Experts of a small language model.
Size: width 128, 16.5M parameters.
Experts: 192 experts in each of 6 layers, 32 SwiGLU neurons an expert, 4 picks a token, a softmax router.
Below are experts of layer 2 (counted from 0) of a mixture-of-experts language model. Rows are named router (the router's row for the expert), gate (a neuron's input weights, with its number), up (a neuron's input weights, with its number) and show model dimensions 0-127. Each number is 50 + 10 x the weight over its row's rms, rounded and kept within 0 to 99.
After each expert's rows: "gets" lists some tokens that make up at least twice as much of what it gets as of all text. This comes from a sample of Wikipedia text that the model never trained on. Tokens count by the router's weight.

# expert 1
router:34 60 44 61 60 45 44 47 55 67 50 67 38 39 51 38 56 53 46 34 66 49 39 63 42 47 68 38 59 58 54 56 54 38 52 30 43 59 51 56 61 39 49 42 62 47 65 55 52 58 53 57 47 40 46 40 38 62 40 67 54 38 34 53 71 38 60 48 42 54 48 71 52 47 43 59 37 65 61 34 46 48 55 70 35 45 55 60 56 48 54 47 64 47 55 51 63 39 56 64 55 51 45 57 42 52 35 60 46 41 68 53 31 66 55 61 34 63 47 58 42 41 39 57 32 53 50 52
gate0:55 38 56 34 58 56 36 30 46 50 51 61 52 50 57 56 51 52 59 46 59 65 46 53 43 70 46 39 45 51 65 39 59 56 65 50 47 55 50 33 48 47 57 40 42 52 56 57 49 38 52 47 42 54 45 42 51 63 59 40 60 71 37 29 49 47 34 45 72 63 46 39 50 48 54 58 46 44 45 42 61 42 56 56 66 50 42 66 51 61 48 44 46 56 37 50 40 42 35 63 63 53 50 38 31 31 52 54 43 44 53 52 45 46 24 59 76 42 61 46 75 37 69 55 50 47 56 48
up0:56 58 38 48 57 38 59 58 35 35 70 56 47 42 46 72 63 55 69 59 28 44 50 61 52 53 57 33 54 53 49 39 53 64 54 39 41 44 34 49 36 59 51 52 61 32 58 56 50 55 50 48 55 48 44 33 51 61 57 37 52 41 55 41 55 68 52 60 41 47 52 51 35 54 44 43 34 44 68 53 39 52 48 45 48 65 55 54 65 56 61 61 57 65 69 44 49 43 42 46 61 54 40 39 64 56 45 40 34 58 58 49 61 50 69 37 51 36 58 48 59 41 65 52 54 60 75 52
gets: "19", " ", "29", "20", " group", " mid"

# expert 173
router:46 58 58 52 67 61 46 42 41 44 33 55 39 46 52 40 51 40 62 46 61 39 37 58 36 40 36 44 62 48 76 47 57 37 60 45 46 65 62 60 31 49 30 58 50 41 51 37 48 49 43 45 62 38 57 63 67 37 59 53 62 39 59 43 32 72 34 62 70 47 43 49 44 42 29 37 37 58 46 44 51 58 51 50 52 59 59 52 42 35 46 43 55 59 43 54 31 58 51 47 43 39 48 61 61 42 44 29 42 53 44 62 38 48 46 48 63 59 45 42 62 48 48 48 49 35 44 57
gate0:48 58 42 59 67 42 53 58 62 51 40 38 47 53 38 31 46 65 52 63 36 48 49 64 49 56 29 47 54 62 41 47 28 68 52 43 49 41 46 60 56 53 39 41 72 62 37 57 44 55 52 62 29 63 65 56 59 29 57 69 43 41 60 47 50 67 49 66 58 46 73 50 40 47 53 63 33 32 47 41 49 51 53 53 58 45 42 52 58 52 40 30 41 49 50 41 29 44 41 49 52 44 44 51 38 43 47 48 38 43 48 36 52 35 43 46 49 46 60 49 39 37 44 44 57 38 51 40
up0:37 51 47 39 47 32 59 57 58 39 54 41 49 41 47 65 46 53 57 34 38 59 40 55 47 64 58 49 35 55 46 65 43 36 56 45 53 48 40 29 62 46 35 58 40 47 65 51 51 35 45 38 56 54 53 45 35 57 56 57 30 40 46 48 35 35 47 50 51 51 43 51 56 57 45 42 56 33 38 82 47 49 47 18 36 63 57 36 53 65 52 49 50 56 50 38 50 52 75 62 41 47 65 57 46 37 40 52 46 55 64 55 42 45 53 41 51 57 43 51 54 46 49 51 49 38 70 36
gets: ",", " and", "),", "\",", " or", " &"

# expert 175
router:56 46 46 35 39 56 59 34 50 45 70 45 49 44 45 58 42 39 56 63 37 53 49 34 54 55 30 69 49 54 38 41 54 49 55 56 44 57 47 59 34 69 62 43 49 48 43 48 53 54 50 57 66 47 51 45 70 41 57 54 31 56 42 54 39 41 60 50 56 43 57 50 51 46 59 52 62 40 46 59 39 42 59 31 44 54 59 63 57 62 45 58 57 65 27 63 54 66 46 47 38 54 52 59 52 67 71 55 45 60 38 45 43 58 55 52 57 32 37 23 41 42 69 59 59 40 46 38
gate1:49 49 64 42 75 50 55 40 66 52 55 42 45 69 51 56 46 43 47 38 67 51 51 34 49 46 58 57 59 45 48 56 49 71 53 50 56 59 48 57 55 45 31 36 62 64 50 46 48 48 54 54 56 53 53 55 40 25 70 39 62 28 64 56 41 76 43 53 41 39 62 31 55 54 56 61 26 45 41 44 57 39 59 47 45 47 63 60 65 40 50 59 56 51 51 48 46 37 55 74 49 38 56 51 48 54 51 61 68 45 43 64 58 55 49 61 42 52 59 34 43 53 57 58 57 44 57 38
up1:39 65 33 43 34 51 55 50 33 50 55 66 62 64 48 37 46 66 53 35 64 47 59 72 51 54 55 55 40 57 48 50 56 49 47 60 58 66 41 42 57 49 37 51 49 61 59 52 37 43 58 47 61 44 24 61 65 60 48 51 50 52 56 70 45 57 53 54 53 66 45 49 44 57 49 42 55 50 52 63 47 63 37 50 57 48 55 60 64 37 51 55 55 39 32 53 64 30 47 32 54 51 40 39 57 68 47 59 52 29 31 49 51 53 39 51 58 51 42 56 59 44 38 68 42 52 26 46
gets: "ies", "ions", "ance", "ure", "ations", "ation"

# expert 143
router:43 50 66 65 43 59 67 64 51 46 35 51 38 60 55 48 54 44 54 62 57 70 65 60 47 64 46 44 56 59 34 46 43 58 36 43 39 58 38 34 34 36 43 62 63 63 57 61 42 60 57 59 50 48 42 43 34 36 39 37 60 49 37 61 41 44 37 62 42 51 34 41 44 55 57 30 56 50 30 38 49 47 48 52 44 60 53 51 44 36 38 63 36 34 42 62 56 35 61 60 54 38 36 57 47 42 42 48 61 56 54 60 45 37 54 40 48 53 39 59 60 60 40 35 62 51 39 48
gate0:46 43 47 50 55 56 49 49 54 44 40 61 48 50 39 47 56 71 60 40 48 37 65 28 56 61 42 31 55 49 49 61 54 56 42 58 35 48 58 45 47 34 46 63 56 50 59 50 45 76 47 57 42 48 55 30 43 49 46 47 55 64 55 36 56 51 50 54 43 40 39 28 50 60 45 62 45 55 44 45 45 42 52 31 63 63 72 55 49 51 57 59 54 46 62 46 56 43 60 61 52 60 42 48 56 46 53 36 49 80 56 71 70 67 58 51 59 53 62 62 32 27 52 48 36 52 41 46
up0:44 45 44 34 61 28 52 72 57 62 46 40 56 66 62 48 45 49 50 57 59 55 49 41 55 51 61 58 56 61 45 66 48 44 54 53 52 52 43 44 41 61 40 51 38 55 43 59 41 40 55 51 27 60 39 57 52 41 49 54 65 25 39 48 60 43 62 44 50 47 46 55 55 56 48 59 51 55 69 36 61 46 47 48 53 61 60 32 43 53 38 65 67 33 39 48 47 34 68 59 44 60 57 45 41 41 37 42 59 45 51 50 58 51 56 36 56 26 49 55 60 48 31 78 44 39 60 44
gets: " |", "|", ";", " -", " —;", ");"

# expert 180
router:45 51 55 62 59 65 43 45 54 38 32 50 41 45 53 43 52 45 54 45 61 34 37 56 37 47 36 49 60 43 58 37 48 33 59 47 56 67 67 51 37 37 33 69 54 47 49 35 59 51 45 41 46 43 33 63 61 46 58 56 58 37 70 38 49 72 41 64 65 45 39 59 50 36 48 42 41 57 45 38 47 54 50 42 41 76 49 49 34 33 30 58 51 52 54 43 47 54 61 53 53 43 50 63 63 52 46 35 47 64 42 63 38 44 52 39 48 50 48 47 58 68 43 59 51 37 53 64
gate0:33 44 52 43 52 54 58 64 67 48 48 37 35 38 54 51 34 65 47 37 43 50 51 50 53 64 60 61 69 62 33 59 42 51 54 46 53 52 36 46 50 53 74 64 52 54 39 37 37 50 25 47 55 41 43 53 53 61 51 51 47 26 59 40 56 45 45 55 53 34 49 62 47 42 39 56 53 71 54 36 53 49 51 49 47 61 54 43 63 49 53 45 45 35 40 45 48 58 49 59 66 35 54 40 60 47 60 57 57 33 65 63 35 48 35 39 49 35 60 58 46 48 38 64 45 72 52 66
up0:45 57 47 54 52 43 55 41 33 56 61 60 50 46 39 71 72 32 55 55 61 56 60 43 52 55 57 64 37 47 57 56 66 33 38 55 49 59 57 63 54 45 45 65 38 64 44 52 39 53 48 54 70 46 55 43 54 48 40 53 49 53 25 71 58 70 65 50 59 49 40 42 55 52 55 49 43 62 46 60 53 50 58 55 47 37 64 40 62 49 59 57 37 58 58 44 58 43 49 46 47 46 23 50 52 32 50 45 37 48 63 25 50 58 54 48 42 72 45 41 47 51 60 53 41 36 33 46
gets: ",", " and", " (", "),", " &", ";"

# expert 31
router:34 60 44 61 60 45 44 47 55 67 50 68 38 39 51 38 56 53 46 34 66 49 39 63 42 47 68 38 59 58 54 56 54 38 52 30 43 59 51 56 61 39 49 42 62 47 65 55 52 59 53 57 47 40 46 40 38 62 39 67 54 38 34 53 71 38 60 48 42 54 48 71 52 47 43 59 37 65 61 34 46 48 55 70 35 45 55 60 56 48 54 47 64 47 55 51 63 39 56 64 55 51 46 57 42 52 35 60 46 41 68 53 31 66 55 61 34 63 47 58 42 41 39 57 32 53 50 52
gate1:46 42 45 36 25 54 45 47 44 47 57 56 49 59 52 67 37 44 50 50 50 51 66 44 54 43 45 42 60 69 61 49 34 52 28 57 34 53 55 50 54 47 45 59 69 38 61 49 49 48 52 67 45 33 57 66 68 47 44 46 43 56 51 54 45 64 71 41 50 38 41 30 44 42 35 59 26 50 51 61 47 51 51 48 50 35 36 46 64 74 35 39 43 57 47 57 43 44 39 43 55 41 48 42 41 52 52 59 66 54 59 42 59 59 67 47 50 48 52 44 51 52 32 28 43 37 60 45
up1:48 54 48 64 43 53 46 50 39 46 62 36 32 53 55 52 33 43 37 58 47 59 41 48 39 51 47 58 59 59 39 50 72 47 26 34 47 73 64 61 49 39 64 69 51 52 49 77 27 44 47 48 51 47 41 46 67 51 59 55 47 59 55 51 66 57 46 62 48 41 57 34 39 54 65 67 56 46 41 54 56 63 55 40 53 47 59 48 68 40 38 47 30 46 59 54 40 45 39 44 56 56 40 67 54 48 39 67 50 57 43 39 53 57 52 40 55 56 60 57 51 63 63 53 46 60 34 47
gets: ",", " Cor", " |", ".", " Europe", "?"

# expert 126
router:34 60 44 61 60 45 44 47 55 67 50 67 38 39 51 38 56 53 46 34 66 50 39 63 42 47 68 38 59 58 54 56 54 38 52 30 43 59 51 56 61 39 49 42 62 47 65 55 52 59 53 57 47 40 46 40 38 62 40 67 54 38 34 53 71 38 60 48 42 54 48 71 52 47 43 59 37 65 61 34 46 48 55 70 34 45 55 60 56 48 54 47 64 47 55 51 63 39 56 64 55 51 45 57 42 52 35 60 46 41 68 53 31 66 55 61 34 63 47 58 42 41 39 57 33 53 50 52
gate0:56 39 55 33 53 43 56 54 60 59 57 54 42 62 74 31 53 43 55 68 47 70 60 44 50 80 75 51 52 44 63 40 51 52 32 60 42 39 63 52 49 49 53 43 59 45 33 39 60 49 46 53 51 64 74 56 52 58 37 41 55 39 58 39 35 49 32 43 50 65 50 53 44 42 29 70 54 56 65 39 48 45 44 49 44 41 54 50 55 53 40 55 53 55 44 49 41 61 64 48 51 40 53 48 42 55 48 57 52 34 47 52 55 53 48 62 71 31 44 36 62 53 48 49 55 44 58 41
up0:56 54 41 34 52 44 56 42 43 50 61 49 51 35 59 45 68 50 52 68 44 50 44 56 43 47 54 59 49 41 56 56 60 61 45 52 58 34 40 39 47 58 36 51 54 65 54 64 68 60 50 36 34 59 37 39 40 41 63 63 48 34 48 42 46 66 45 45 48 46 51 46 46 55 26 60 37 40 58 46 50 63 47 65 51 43 55 47 36 57 56 48 50 35 60 42 48 43 56 51 41 46 37 53 21 63 59 59 39 61 59 47 30 42 46 74 65 47 58 41 44 71 42 61 46 56 71 40
gets: ",", " Min", " Res", " Con", " Ev", " Sen"

# expert 20
router:34 60 44 61 60 45 44 47 55 67 50 68 38 39 51 38 56 53 46 34 66 50 39 62 42 47 68 38 59 58 54 56 54 38 52 30 43 59 51 56 61 39 49 42 62 47 65 55 52 58 53 57 47 39 46 40 38 62 40 67 54 38 34 53 71 38 60 48 42 54 48 71 52 47 43 59 37 65 61 34 46 48 55 70 35 45 55 60 56 48 54 47 64 47 55 51 63 39 56 64 55 51 46 57 42 52 35 60 46 41 68 53 31 66 55 61 34 63 47 58 42 41 39 57 33 53 50 52
gate0:66 58 59 45 55 58 43 42 38 49 40 51 45 47 47 43 34 67 49 38 38 44 61 34 53 36 39 64 63 42 45 49 37 55 59 53 62 56 60 52 44 49 49 45 53 54 55 58 61 49 47 44 42 62 52 51 60 57 55 58 57 43 57 28 53 35 39 49 48 73 40 34 35 73 62 46 35 54 45 51 65 39 40 54 67 65 48 30 56 37 58 41 38 62 46 55 65 36 42 51 63 50 68 55 70 55 53 46 56 38 52 40 51 55 54 50 53 52 54 32 51 43 33 47 31 34 64 56
up0:53 60 43 48 45 46 46 28 54 62 71 39 49 52 45 46 48 63 56 32 39 63 54 61 26 57 43 27 49 63 51 50 68 34 44 44 57 36 51 51 48 56 51 78 48 34 41 30 48 49 40 58 53 67 45 57 41 52 40 54 62 44 40 45 57 55 55 55 54 47 46 49 36 63 56 56 23 54 64 59 55 61 45 52 62 58 42 62 49 44 51 60 47 46 43 56 48 57 41 36 35 55 38 31 31 56 68 53 59 48 50 49 57 51 68 43 55 47 49 56 50 59 64 42 58 46 55 64
gets: " |", " En", " Ser", " He", "ić", "."